Below are experts of layer 7 (counted from 0) of a mixture-of-experts language model. Rows are named router (the router's row for the expert), gate (a neuron's input weights, with its number), up (a neuron's input weights, with its number) and show model dimensions 0-127. Each number is 500 + 25 x the weight over its row's rms, rounded and kept within 0 to 999. Numbers have three digits each.
Before each expert's rows: "mostly gets" lists some tokens that are sent to it at least half of the time. This comes from a sample of Wikipedia text that the model never trained on.

# expert 6
mostly gets: "и", "intend", " Ott", ".S", " Bel", " Liber"
router:490509522459476533503500510526460532501514509509527508483540515472505504494558501486455507500522500492486480458510508532492471469462477530499544480483501470507514502481518453505553528495492495508504491470531526530529515454462462525443487463517489500523508462521521476501509478474557522530501524493526463497497539487508530464483536547480504517469522486494496512497483498451513507542535
gate4:497480498489551509486530474526526501508509495500490537470497489533511475460516496477514525496510486490474465501525540542498473468507506460497520481500522523481515511490491478483488517504523492510530475485522512486508516459493528539499490472478507511507538503529492464521538546464524527522508491488491483499492565509541526491490464521561520525524475469452496514511481566552488446555492
up4:499484517518498513527507503471473465501500498480472544490464484486490510516538451510503518463476475476425460538505516507501509507503498504516498518472501499459474520532476475524494551488484528471514507488508471490551534486506477450525513506506484483457458505467525519516549523518518518459521521480547491542498516488550522482493543517516548529523509454492499523502503488512526490483531
gate5:508543521487524516488487502517458506499527516524516502492475492519528515547481520500478502552496505535518501441513482560495504467483482544494573466450516500464504477489522491487435501530501480519518507502489485527493502477520521457514478444547481476518505499549493540526531496511526474486503499525520549497520491495497513479497517514493523498467497509475530508512485534460511486535531
up5:515495473556486461531462505489468471455529465488528512501530520526480521498475491497491472488488457495484521500507514488486491485498489490505524495494495475528517527500510502520489497534515514477554497488519489508457505504455436554495485494484508529535552499483527520488488501549510472500483525487498524474498515513497542550539513509532492477515429537494499545507485475487530556502537
gate6:492481554496548502518474494509543546463517495443495509494493510526461536500508488458503543522570491537510480503528528507527489469519479526491503536493502478515507517450473476518493504495523508524459546481468500503469483491483457508486513483460489508483498499531500502511525484461561498522497447478535512511485519520551491498523525471490505501524488473477527505503499481454532480513490
up6:528504482492510539527538470484506531507521473477537492525512468489497528492496468517497484552484539517470470486476498457529512493549484523460482485500506431525453508538551483494539461528517503483512491503549540515518529522500519487526514499479492508508478504512512530482527519501503500520524516561482512478519522471498478481524480501526480507543516502538487513460558460501526512508501
gate7:498562476483508517506501465496487496474501488449487558454520469485511472516508521509426512510479505463506547536470459530501505473477502520525521463489463506534542515498527510497489486459496485506506471512495494522452487501483520498509470535504461484489514445519476514485440534468536489510468491484483505489464505491477496475448497525517482491486500510503540495477509490504530463511479
up7:481485467472460512497468508524496450528550539475514501457456467504457448531474488503493496491489452482493542508508483517500515515522478497474508490488513502501475492500505494559458497507514495464534498492499540534531467483536530511484481506525492491504497493482482466490531502520486461444482518541474507522461537477543526491480509485503454514515473499480484451513503548463479496500495
gate8:504462516473515508483521531534503514481462502488525523465479484521518529506509507533484493487518486515515503489474468487542501447459487545501494542471506525525457445525511484532476532478470527496491509543469513511515520494506515552460516475474442485503564481540467486497511541508478483529447509511491509517489504522494487500523459519479522510506452511463492498519474508488456488488485
up8:447517529482527499485476493519522553474473506495523457510535499504525476449510515471460505475520472482504519502513505514495525502513499513491544539499499487475530486470506478513522560500541495520497541530505490480529485541487506525499499509495502503468517472497502509506551519512514574466483539462492566482472540502531476494465510523490479520489526485508528512451479513478528474472510
gate9:507507533447520520534494518494526480501529488492534555511522503498511471459526454471487498501521522494494493531544493499549474510479456556467481493447511490461479522493490481475510460507469521529506436483527500499499528500473516502506518516462486505486457535510472499467467524487509474520501498537504505520507514444508486459539483528482478499511531526553493481489519485514505537509488
up9:464463480528488475451509510486521497491583475513516500528488473493515501471533511521507477453489492518510503469488476537489474521509490493460512539516458494507518518440511508504499489465524506456497558471500496510501483508510507523512509487493465517493528513535497501563443496499511513488478477483480496483524579488467522484478453485482523491510531480495503476509465548491489509498499

# expert 3
mostly gets: " Green", " There", " one", " One", " Star", " half"
router:494508471507525526496489469499518521485484510499475515459487509535491533521506508497485499471524513476474498517491437527523475502481446515490464517511515486521536481556495512473502490529538520474520497509516478492513484517524491467510465536522450522507541469474505512475499448538494482545516502481455497484502521536502534512476489532487482488482440518462479477451494544523560525514513
gate21:466517489523508476508504506513514510538493502499514539474500502525524507492530507482526435484504447455433527534450475533498509532477509437475528485540524502502522486497529547509481533500512499514475460503498527470508500486477513435516520530503467516507476469489495511495512544481532477511491523504516502482507576521496485495450506506487506490452524531490520501506491504499525477511499
up21:475503491481496508490479494470484517519537514482476540522512507498494505512506522466526517450468514502487510492491480479496528500488525540480514501463487521536485479465473489473467540463519515507517507483472484527504543530518443512522448455502486488536510458515487537477481484494515453495532465469471529535518485516512472452507466546474543492532482482496528520469529454499535504462508
gate22:516493440507508534489449545532504481514505518540476523510509474504480505545503496504551511483494510479539474536459504476537471517489502484504506490478498460520487494522519501453542495484490551467510515453526457511510478463477522508523492529482461477513532512476464473482505537505527516506484507478497481523517551506500497520495526491543478515507522504481503449535505486507561537512530
up22:468517493473480505492518515496489498471504500500533476463508460488471458486459433520466524498542526471530480502529492455529511460521506503500489497532463503487493503508476507504528551473522496472543529487488517492486484508484478530451460501499476507522499529518499524518497526473482478526481511501465481506502515496548474479513479542527473473489554469562498507538495540512546504516467
gate23:489466521495506498494501490517550500501497506505490474480467539479461490503541478516469537471482492536486465497521521522510473489463496503513477438482532494473542471469516480468483523479538480485515481538444470501469489490485539492526460527503487488502489504463506474470465509529489507507476496541507503486488503503534495483522519510462487506496501520408462456492474556495479481492495
up23:505500449533518477516495457540498542517463494494536473466492521514472480511485487544490493546493498514524512486479521492438487504516509526518541502455521458488527481518513477505506520527504444509510516517526497444511469478499510498509487503513481512539534486491484482510498476517530513532464479520479534452522475500490520491526502515521437542493514458482491487488531458469468534536487
gate24:492539531471549548506514515512484473481491498500475537492481474494498524511512493453499509516439508511502508472494461505527473447539527502467464516466519477481524475506507464494471479516500528476518525514458518502491516485547523468522493553484472480468510485473522516495494448523488510528505465519498466528475503478484490484539480464456487486492492516520506516507480520535578503494520
up24:500475467419503487463500494531515509497519511531460531448480484500523501491496519520519473556495492464456463492503512494503478495483506519466477515488471492483517480487473462515517496476521508476473497515522545487480543490495486481519446524500454515484518491501448516532493498529552501537546470493499498510531530459482509470480521499512466518473475496493492475487461466457526470486503
gate25:462486515506492514474518476517483494498502488507515453451529502546526480548531511491518432482465501521462489519544504521506490500519472512491457479452527487468507502500507510529501497495518495522531495487452524482459515514485520498509495552534525492477466519491485486512466470488530490469536508553455487508525532550526475500535483513517463442522504535462481496513498505497513525484509
up25:539504508480518525467522512483492463494498478512504559516548509540487495496477465493501518517516516526505504495470514493439530530535484487480505466517467468483481525512487506529505552477529513511529482526474508529493478481546553473549482477484511512505459455470507521521487479501477476517489465497523516535488487491459488506466420507481478471527474516480519459483502496528507483483503
gate26:490470467528548506519497488500513496465514494484467523483460525545482522502531516486502466514504447495516511551464478508531489504532521510494495504505454520502530510529494479464480520488469532469494493482519466522495502511509504511479478527508502507516497545461493536479486500482499483482480533468487455514533492495517521495490492512477540525477467555512429534479493492497575495454542
up26:543531508495495478479492530519523510479469476496486510488511517460483479508466534449505502498495488496467475504486475489520500520465477477498505449481503531577466525512503479475524497501537489493457477448498526514503497526547499494464466448475478471514472487503506444528465500519461518466465533512513446527508553484489483523503466491503532527486507498515522491483497506499470458494509

# expert 2
mostly gets: " was", " is", " his", " it", " had", " were"
router:506503503503507502502494506475525477475508455484525499513460543525496498473472459465511427527505492493508526467504517518502475511525498503497480510498463499466511510501507480517497560507512526481465520499497459540521490523487499495465567479516508488514531531524502501508436521521505517474466532535474500498558502492463475486480463443466492439519507490505462486487531487481483484473514
gate20:466529501479549529497507516489468498520464473518508490509455480510521503458467496499516510476481504467468492521538513468466495515472518575458535508484478508492483546496525529535506510456550490484495471522473492505498539508499523508516489501530466478460554472523495481526510491463483500487447503482501480482532542525507497477472494438468523545507515490482507510506466486506516485513487
up20:501517510510478526459507502459490516486501491507500507474477505503463507501522536519522513502492518454467520569514502463504463522521455466486467442514488518526503520491541492526498505548523502449496529532496481517504525526493492486484547453503530524445539545471487489501464521499504488488498472470514491559472491504512489503511471444483469507512482531483459500490503518488497549509505
gate21:506523504505495467486488567483481489505515500550539459497507505491513524475465496523496508497501481529526544500472491475510537472519534494545494508467500466518519511542503511522463515493493526529515449484517492476524443510522528442451542503430526469486502489488529502482470511527520524491502502495522493494502499468500491489520477478480483483512483482546504448533499479448475524475506
up21:529547494524498478495512505494556524526491487514488492474525539539496519440534484532473497499558488497471490508492466504486445523526499557463528454522488495502487463512504500493559515527491491460486487489499497449488501467547469461510510519502514515494496490528499506530522488527489543509484489464490478503505485537512490487516492517457498483556477520505525532504529523509505500445498
gate22:521487498480515518511485487478485515490526487491519524504505519514498498497512480487459489536531526475509491556461504546548458472486470549494532538481492518512564453553478534505504505532547516498525510500505467504516505524525510463513528493468510483490481534504468470499481520488510508514439485480445531487471508501463519476505506488517517513499454487499547516529502493504438510528493
up22:526475482485498489504473530502489505557531550522512494494446493474490538474479494559522504514529483533544533507474556456521508499486457493502536510496561491511501541504512512491502455480505473509511493491513562482481478510493515499476515507496496530504493553508503441478516500526509518495464498487481505542536517513539480516492495482482493500488492450472527504509538468502481503551484
gate23:489486521505502486477474481481515523515538517509428513472501535483506497535493500486492459470489482493542509490524474494523455567485524480543514508496498504461551451501504481531456497526525503495494536517470513495517500453509522498501498495478528494477519493476493490507492473464516473516460487412519517520476542486513501527529492503553464509521506522518469505479507537482486498515530
up23:516543485511501504525482485530516500490453491525519483514543505454508497493517479499523498517512478538495532517468533497504513479527463492528534517490531457487517490483436521489487507474464539503520498517535466530505512447486492442544500527465509499513497508446527492512493507559520508507520519544498458452509469489493487484486520479480529500510498490551544483547478501502542518508508
gate24:520533522534486519504499500477497472543432513477525484457483500503514507489495518498523477501546549539467533533542480492542462517482525523527517470460509511471512499496509483526467522514500554510482454510513477474499476487493507519492477569499490503459530501506516474466488473477501501483472478493511504482565531502477473499502481448490467530518480521529474514513484508516509490534470
up24:479512503519495513474510497471523522497516474542495438499527498510507527489536504517449549506511481485540495504517489485504554485512459519493484469542492499492512470493538499522485539528499499493485473485492453488468508541499552486461491501484538476469520482517491506470509478529485510455504506554469499535545527508504500481473528485515458515505475496510515512479542538471473468569503
gate25:540487483483499511526459524512483490472480509518471504467502518521515520479499477474449524455522513500499509454538445506509476510526512479572480469478462512511506517556486463494511473507506502546511519519472535494523491550508500500493458550472481492521495456467521480521484523489497532511508534528517484463549527478515500498481524481498562517512504483550496501516500489522498521514501
up25:493527515498501471530469506517464548482504502452478510527519444481522487514481500452540495487522542479502468474478493489513463491532480509483461512492498553482480489512509466457485487477469506438521532481505532516465489511506492501488472499475522474496523463498537528504501509486512512482557531533460506493513464476504481534495543460525487532508499535485448491509502509496494532448493

# expert 7
mostly gets: ".\n\n", "°", ".", " where", " .", "\"."
router:475521522513524505511531488528492498511473542502461538523483478479476498492494548504528498493487495482546488530514508493456498488530527481457474492514499491504552510497553519491472475457505494515489483504524485461493531546556481511511494485452495489485469515523499511471502512461500484536520456486532484521483507483506507495521469476525545487512507439526475531547478539490474521474441
gate16:519473501525551477511514536467483493500485508465479449498466515475496511520474507494506474505518490486518517497516533556488457510460514487483466463512493515463542483480525489465516516458517529517504487447481473497504517534541475524492493487518507510481470533503480486473473495528515455477496532498496439520538508504531518491496480510495548549475506509491471526486474474460525536500558
up16:478506527465497488512509488487484486526517489520511488528477549489511492547496496520502464519471484473537494469516474518459478501523530570484507512474501482463508478489504511486502507488491479500506528517495475524493528523551510480481520517498509481458532467547531501526541463444514475523497511523485496541540549437508493484539476496473457488479496533528478482488482489504453484494453
gate17:534503487472504547484530567472485506475514453467486490519501502495455494521493500474502526509523479435545519502446460486494487492540516537473492457507497513503514477507548499546518530508552473504492487492519507537451497489490537504467496527565464491501525504527510506491482533498525505480501484519517484544489511489488471483483480476505541476517470480472505493502516506507531487541511
up17:489480488529488479512501462526478495471499482509529483455508507487470496517458482525511523453482467487508506440503493533461478497508468479513540518550475516546507482500537480528532488552454510498535492474506476536498515491510487546519518531483534512495484484455484530478465468491475477519514530498472518508489488522462499489508520543483497485450467478540539499465464502526477521483507
gate18:485463520546527483466494489519451471499480496515494514513489535494508491535510482492500505493447508492513541493543507495477513480547522443547512500512531459484491512507491510498521493506457489504495496523496493481499495500484548490513543452520543498512513549480490508469545524496484506507481456472539474447521458578467497477486505555505481510497486484496525511515460480515514509506481
up18:474449506464517521515518462464511507487514502493521492482528506552451492491518494481530471476535518511526528516524522518457499524489515486522504481500482534508503531457486489467493515497513483439497492496505510487461485498491494519497505590527554471502483487548479530534499520473484523503528519501489529522496477503481437483498475497478453514468493523522490446485518484533486483492475
gate19:465520495502506498472517471499507514525520531482486499478523495549491499478517493535521509527515532556520519512556436527468517486505523514477503489484499496505501506510587523530447509511495523475499490478495478552517577503500522500528498514478492491486490501450505468486462493486495539539484525500500501477498473462550481553496482512468502519485499525508494529504512531485519526506476
up19:533495546480477475487505474488500490470488513459524497510508517463503458504546497500486498534563518510507495506500495536514494481460461501489492466485510498499506476538540555495473495482478507497545501447498457488517533486529462493551490516447557524481501491527540476473474470500502495496505563492489520460532530507548450520481493493503522497513487508491475502524495524475498488478485
gate20:511564510538545500473481535473534514513529467511492537494523500518485487423489468443508510479549496491464499467492516519498502474469485521478506485507515466534499512521490522458507492499486495499518470485481497482458506538510489505524510530475516482483467471472513494476471462501466501543496470459504474529526527496528486539536512492500486445527468521478526529501494515476482539512499
up20:509524515493527464484476431464498481480507488511536487503528502459480485520493490505491503511508488503458536500574524549522506517513513522513507464502483525521534466514491492516539513544474514528532488466500483486475522513467506503495458480515488459497476498506493509471510508453522481485514457522480514509537496491449468490499485563478508484495538473549518481502483544547536504494494
gate21:515513528481550500506553484537469510502519485477537484461511466490492496489497496547492487528464477505525481494507534537444515494540548520478503494492493457513541482471536468513512472510495520495514541541471518507524512504495478482522523478452488498508526518466546496489472456516501466489452470466485522511528500496453483492482507503473497460537463498523541511457489501473478490510500
up21:473505526502520554527456475498542487522525511473496534471463486500479517463478474510486554494476506526527480470502486471502518492481491504517515492517487500538548520449514524486515464524478496487519523531475533473509495478489489474497463485483510488477503501537518503483445489540478520452537475479516487463539484499513498548516503489491480475533513472550507508473518525461461517465457

# expert 4
mostly gets: " (", " =\n\n", " Location", "See", ")\n", " JPL"
router:503468528529502461518526504509519469532528496504520491540512491508472496459487485551533500486492505502516495474485529462492508518447507494508572481517474516521493516480464515480474474494479462524491481551481510477492530485477538530549495563506468445515493537474466460474507540532524509493517502482492530484490467497460481506491511495547473497527491532475528505523516527527511513505504
gate20:462516521498512502496493490539455487523496505491501490508514474521530537487526490496468492510483482512473516486494486513502523484527500517497507516522504478470506516518498441504496478450485533481501504499469471472453500479488511496479455595527497499514499538498498513480487510448546494449526497510521516470486490470544535484493528483500495510488479413511518535507508484484520459553471
up20:510525532480523528525543491517499505508483484503531408499542512529515543514476522523512500529512467496509514497531494481507435530526503547515525523530513510482505521497509500501506513503483473510488498473484539504509480486538538545486528492500480478536503507519494498521487492530519430508468502482449495567497486498502517526539478487497493474498483512466542511548509479504508518543482
gate21:538519494533513501512536511498492471508534481442504500469548518513458506492500488540526501472501529517531481498488541496511500512471524532465496467453493525520519501501524479489465537456533488563490510559502502487532500505486476524477483477496497514509487520473499503491502519434474542524496513529513486555504521443507491493513461483535489549489496505539490544521506483499529517502515
up21:496507516499530484525483544447497506549548503532512481464475502495500488496500478474452495490478437499493485486505518510490512481492499462485502516482507538483482475477490505509463554506533456509519546458487507510519521518545476519475524508497468484545501546483504474506472460531518476509515488493468515469469514493507511537517520479539483489502507513511467584516518507452467497490502
gate22:476505501491557515517507486502511493493503525478476492460486477488445557495512481488509534541495507518520470504513548489459485508514555506488511465488476492533505498533500445498494515533470506531496519572537498454486517507524529493535515528531488416481496517484525542513515537459454509496514494472501474511536502515513473498517506495495475486504517513498528505496507484500472486536470
up22:520494497494517497494522494511506469531482484508513477491486510454473551485528525540484544527490513498515483487505538530493455511504525518496517511488478500553510505500501465496503516498488509513488535538496481466543532476472545494532496521466534509497526509483533508475513510462526492477463531533514511518541466528489524485505458519514500503568533470532477561459486525518504545549479
gate23:477460502553490481478523532537496473485518474510500471518499476463519480516487522496467479485504522503530491471509461466509498522454495526530511530479475510551460489502548536501516520509493516546507509524466489485492460536504542462513485497485505468516509536483473530512508526491506512517464482481474568516456518515485531500506510495540502448499478549476495468517489517457522470522506
up23:498495524531528486529462468565480478514460508484497481529480543463507535504533478484495494495493496476486531526492514512550550478483536481508519474520455487511530500479501508482498547480483476479514513494514493491547481476477497517487538542511476537544502469503497504516441463517483522472515526482483518479532538528490508479463498480526505468505491486494525471546525504529511464519545
gate24:485506479510513548475503526505561497479472508489521533492484497489481488488504496479490453487523504500503492492525507504504485494535526481484547482486473489557505473461479500458475482498513506477497547548472479553493503529473506480437490485505485450501481516454544500473491462485486492501482499481499551500505536496466500480526499481592474493496498537510494501484497498488544496534529
up24:533489480500462499503492482519491514488482472521525516457495483472488473488470501488509480517508516501484547521551512508503470541548495466504523450527499502503512506532485524462514501520524536480503512471474524512506522484531460506486505502527527514520451503465525508447482471529476506475486532463493473505476504534455521533470500511560460494551527476515474469488535462446512501524511
gate25:484499518529474505481551513483525507504489554473477487508521520507450492521491527467505503536458517479559518497486460477487503498512481524487515480506542485503489518507503520460497508475531518499495549551498443473483499503527522544516492445467520453514476523508512491508501518529445466499501497494503513463538491515496512538462461514472481478494482502515456481455502522490537461490511
up25:470482520503480491489498522455556519474517518512562531469494519492537462552499491507461502520471475499486533492524538514461512444463515502481492507528524493528453505471506501562463492476495529471495505473465502527514495477490479512479413494458483504516515460501503519500489471484509498504521515505496490533519474500477478505480516497498517500517490479471513530515505566507486474519479

# expert 0
mostly gets: " J", " H", " Ch", " d", " D", " G"
router:532502489508470498551450497482518491503525487499469484483500451461504472542462497453489538490484484556489513532516532479535526494542543513524512520506510528508463464498458481533494514457475535506479501499483504497510493497524510489496512482487491534493490483447491480542494493498479507488534562498502551483499472518520492441531494478561475521484506520527522483526488502532499486513493
gate39:542544504475500531521478508504485477463479482516505512444553504495528504494548451497529442495491474502485555515542532485464501527532529487465526496484448509481477503511468487527497534464453544483521531494519515485499495493528489448503493490502492521492490495509501473487543545475519501480481518523529522528495516506531482473466488498497485508465494481467487494467465479506483521518463
up39:522530460455450487520536463496470527537450520504487479501503527497477515476544515521495468519473515472462519467547469502541512512534479466499467520503516503502521482526532464480544480474484483472522459514483489507507499518504541514499527532478488518472547540491472524489495508477489495539504480533499530492508435492486490477522478493466541503536480503467495515504500513517478533488526
gate40:550502484454530491492522528466513526493499530490508448498512512471516491476487474487508475461532508512451524502471515493513523525511538471510508558477482507469507501492518492524471519547507511530529507524496499495477523511530525494495508494487580470517503479444516514513519490514494484515454499480525502559510519501519522531506490498524497501420472453500451495526506530520480512489513
up40:530532510514561526533491480486502509505528495494500496505484545518480493491496474476539522491480476517529487467471497496470521497470537490558531410483474467497467520495509499475489520476461520471537497505496510447500507515501473512526501463536474480528496482520506539502508484540516505514476501476518472531504512540473517501520482490491466511491458477497525506490421529521522507531499
gate41:497526499504526470476507520515531411529499522484486473437478525520478497506509510484539537486486452523513490545491555476494518475489507508448516479501532475521514502507484453480518540534467494554531503491493479477479501512480488523493446495476510504506478518485509500487484531470486486542487519465502492497537517499563492499467482474481500475486506520484497510523525501500536508546481
up41:484505523492501526515513497485530531523506514505557527519503495496490488476477508463508496491491502498541516494510485466479451466478430530527510453543483543514521521486485514541485489475495478497502498515537532496498523516506531492495526474517473507480514516519535503480492516472497530556497488510489529522464529521436528501509516470486474528486538557455500483461497485522515496428509
gate42:479526513503499503510529516518504492514475441476477508503432476507512488528472482505490490556492508505452501481508505485528516476542574521551510492486473463537508487494486497569512509506485507503460472490501490509530509499464524457464464494482482475487530484479514464504447489496487513490542474512492513520501488532523476442511483456498478526475469499538496543501524497504498517494498
up42:497504504509556497519447448537550490510481527487526509491493531516455477502507470467505508532492502460497492507507519515440506545528504495508493518493502496505519496488499488500519508465485477466439505494492525514518488528536484463449499518491529544523515448526463493485531511474506499491512516495504510490431531447507476536544527496506476488486473487465519497477505496523515452527483
gate43:522484480498518495534476494491510521458461529458528478485511499528525467523495525468479482501498480529527529552489545491463500519533495489516514465465523501514536514517462480512509459487535500480500486511498549488472455507490485560516479500470503523492508475489497493492474515476479476489471504472554528495485559507549492461521540476484483531480518521511503467481461500503562484509480
up43:476452495475493500472491483472531531475454548527494522517514563468502478496524517476555497471518512472456484525495465531469487566492488479485484465525512517513480522515500508517459479506506469504523498544525469489540450473495496492523504489511509489507482495520544525519558513487539538479497502495491504525463477515467533521513494481499478461518476508475520477497501469509542518500512
gate44:475488546514532532510562512528512512528487538483495473504473450484482523536510484487487476563473463507464494489519486454488518484544517500456544489540474490511497539479500494491501497493493472514469530518490532446491523467465463488500530480480501476485467473515516471434507511496473463504512489508538545478508499503464493455504490490496481490542476496472496491526515503495501505528495
up44:498501525468471510436472503495549505484468540473469513496518494462497452478487495531508501503494478503539466494520507518503502501481473551482524521469500482461513473474535511527501481512501545491511503525491517491467505505480517488520491529508482448520508491478518510498432472485503533465456504497488452523506504482496559471538516525503476495468504491496481533488563502524549511475536

# expert 1
mostly gets: "pl", " poss", " form", " deal", " impro", "ected"
router:516518477501533478445475512490511520494454487480507469447501483512522508503515521509509520517534509486510498477505488501509531498510493443535486486483535506463469514491511496506485479513492480473505532478490537516449463502464518466474498518510546502479501506522508541496526508479476467456457502511480462516527523502534520545537546525454527550476535516518528480516475466473555522505486
gate4:498429494495579459536497524480519503551518549513475510521512495537474490477514506503496535497484471442492497505471499532490527494499446471474535492530497501482445507503475491529488495477486502513472504467526540517511475511495505500497537468509523489515512497529510499491544453471518485496527536498509501452514492482514510453456524458457497495494483505524507499504468501484510527497464
up4:468574497497515477495467500526540523523496488492515502478523509490507460477506495496512477549506458514530468511557513477487473506488490521527447528471495496491487511517504476537512477496509521516516496485501509471518433504492520470443567494484493452539556476531527455496512457514487509529496513508497485488546480507522490495489511475494510506458514481494487554496515514484485516519483
gate5:448520524519544504557514500498502499497504537475552504475533492522518490518413474478494451511503502483552511481497476469507537524515508485494491522502525525525522527494493514465508512501490503497496539483509516466458489525490492466504502521498481481507489483515514568522473487491515500474503510503484528486513539501514482520478464552509504471489487499524545552502486521504555543512462
up5:445532507492506510501483499511494511520513530499467479474504486484504500487545499461492542490516518507517498463531501523492480506485496459515505514488495496446463539452521475478502480510486491475540458505473488530471500473481481511453515486548499492534453509539465507490486549506491494483502445546494466455504551501505479468503512496525442506516493512508492527454480494488509552530532
gate6:449452544456499463503502506521496539525497546510502485474493529467558467484491551503510489493517484481512475495486532535497504454465493509500476486517501497508543473510478475483471501479518518474458514484476497523502504531489492494483548535509481485497535524497480499512454550480476538503499493470454529531531507446531493498508490531528500524521535528514494477529476539511540493499477
up6:461454488513520525524535503474521456495469499552520475523533476552507483480520505490503485492541485526479512548486532523517489486493492486533502453487457520472481537518464497449528467467527508501521459507510527496493515492502501514498477475528567512467543500514508453480504533474502497499505513523481542537493502528501450495504559467518524498481468501521512508495522484508468490503496
gate7:523500505520565492475513485480472490529502479553474532496528467490550492464478499473525516525499521524506495502527516480485485476509511488478496516524531483542498466490539521490484499479544512512490438481499526509566443486478540485522520512503452493527496508490491500501473504481529499523508458504466529474489504495472442551544493491535470480484472512510459507513504502503510482463476
up7:464522507542471516480497529484501488534476492496546492511478514501517507478462542506494468478513534513523485475490478494523501478527509482516473484512474498485530474518487533461527500447496491506462511526537532494490491510526464472460458500427468512470512504491451451496498490501467502547525559466510497461521487485524515521544536447514489480504513481520506458527514518486506501488511
gate8:455486522497551474493545506476480508524513526490547543496439479503521488489526489543509520482467545511549518481510509515509549497463501509485506517455499523491471507494510543515529500484514475463497522481538483500472502482526517522508504540494505522467479524463481478498535515476497485535544503478518517444498491470510504506417485490472507537501512526467487525502509523514470491515491
up8:519522523509481455525482516495478467474524474566500487538512530507498481509521488538472511514459460502458494494537479490513498530487524492509503513516472548520507455527499490504481490518487477533522493485507495485516529490486482526472500482518539515504512539542517488506453530484501499493519443536500441519521497509530486480513490545483497494491493551541545488472483452467498495524443
gate9:511552494511540498499519472520489550512531474499496471516472481514493510512486488521486535493529553485489539510515453482503455481487478501514432461454479482493523481490539512509487490550485524503476479530486482506478489520519524508501510485506483482549476518518490493522545507526461466499513485508486549502523554497541507504543522486498488490521491513508496537492500523483569519504442
up9:448522469507488532495518497519444490470518527493461518497494546515498477503519448500499486498521556515474501454488465482531485503489442511483512433518478545533535508497482479526503457489443473498479504506530458503540474487480470508475487528504529505495486488453485498458488475509507525530489490515474478503473471524481483503471489474487518483506511475476494457519504477513462491492470

# expert 5
mostly gets: " |", "|", " —;", " ·", ");", " MPC"
router:469500508483511507513528506498445490509528515530497502505524514512519496516510463509473497534448498492473512562477475500479502517493494512476507509496517493507469507490502542500515491543513510522553492514478479499490495501524507524538486461484540514475467521481486490513527506503465499506506454518548524520472473475527449540463473475545509484517472531492515537441542440509470447468510
gate20:456516491501542525523497509465516445487524441487502474474516514527512485505510485552501542524520471481464506523510497490488506475534522550472523497524493523524546500505527509551522482540514459495533518491484484475484490479527546503505509482494510460489503476550520470472509509524466488542478513532508522531475508532469489524489502496532508500508487511485494488471525532485549451452498
up20:518508546499513467488476531508489466471493497497518446501504497501486513490457516482424525522462537494510491480521496500477462500517509484554500522512517496534445485540478475478559504540521503554471501484513473507492479539549498491515466503525526488493486551502517521484539508489504498498524505499519520481452496533537527504532514492460482473457519513501496503511491484497517479448476
gate21:516453500505533543510498500511535522466526503509540491479525553472513556509508481451503485518469561481511519519473508494466459571493523495477502467510489493490452487492539512469523497513529523500521523480519504508488479477495511491517497463478452502479505509473454520515499492475516474441528515485533448484513495492539491501527515506523513490504474481522454495531475495504525490465484
up21:516528415509508464514508474459499513482494534518536516499506540515519542446514501498511466518478502481559508501494531488496476504513473494507542499497505511446508509480518497532478486502533488491531510527485502521473510482547475523472520474503437492507489463511513534509496492528510546472468540509548502476492491512553503482492452496479509510553500474485487516515489484493516533536518
gate22:493569524518502496500499497498473526468527469523504492489521489479508548473514541515441508493499499490504501507517511508472501467529532552485482478509534493499527485507487540489503467458470509577518509497520468499511493515500518531500471507493464515463473542516520512462468492499489512520452425542464506500509499528515506520500485469506522502496516480541534489524536511476482496542533
up22:490487509475447571519507506499503504549519494498463537466514489500499523514504549526502516526493475488471498493516471501510516491469489486481535505493484437494515511473560493499488519513517482475544517494488538482467544458516495504498501488476525506530475506471486531483492459560507502519493516473491565517540476493501501479518514509493447472462480501522503460504477510480465452501524
gate23:513537534494494529518480514449486490509521509500513495495440552505509488526485473496498492526482492533484477532532534529483509491529516504485556491516512521473518485535481516492479518527474495518524502488490452539474499510474512501504461471446470432476525509480484502471521475466438485516511493458535523561502461481467501493499485534515531489506461491505494504455516469495519501496492
up23:470514526480486523516527495497478513463507512490492536457523504510505484518521531523512531526520458504520480564529494493516492548489563490509526525484499514520529506502542488489472541532504511484499492500508548475513505493521486485479431447507525498476471548518525474514446489449521504512488514515537483498522548492469467560522518521514487512516476484499490516485479481481514503464500
gate24:486560482532542525500482505529499511530477458519499500518550506512513508534495440540466526523496514505470480507498531479491484497530507533485467457489492505560529493494510498495471490517481480472496529526523486509504517478549486473520507549482517508461539508483470495495530512479485456537486508539542497465457470462514472527484502471498476472507490525535475480484520468500519460518497
up24:522493516492498520503511443503512514448498489480511510497492445495511488525520488495492480537501518511498480547513474504499571516514514503530465504487523471541504474432482484470515533484514471502545543489493504543510543488495484483511530542521535481481456512532498483503527501534437506497522457508499525478521486493486491484472467488503555479521487511503498453477468461492515525473494
gate25:522488514511492501493542505495467478513469542470518518499454517521493458461528543491456505508480535498509510471494478488484544478522513501466472481463488478489506558511517533475503515469504506527492478544457515483501483461481501482491460524521496513467500534467504483480485483451526496493519521504519520460512480560565501490456526472519519532519489481525500480524482480531513462467484
up25:529543467524521510480516519520516487525493522525455492444518496482509523519495494553489541515505487508488463543516537484545438547570505535494493525519489524476508496527514534507524530479525507487472507528499495487510463521498491454505509460488519518504538505518484505462460541486541500511494517508485476529483505475524505499500525516491499480465481507511462509505542493478463478549526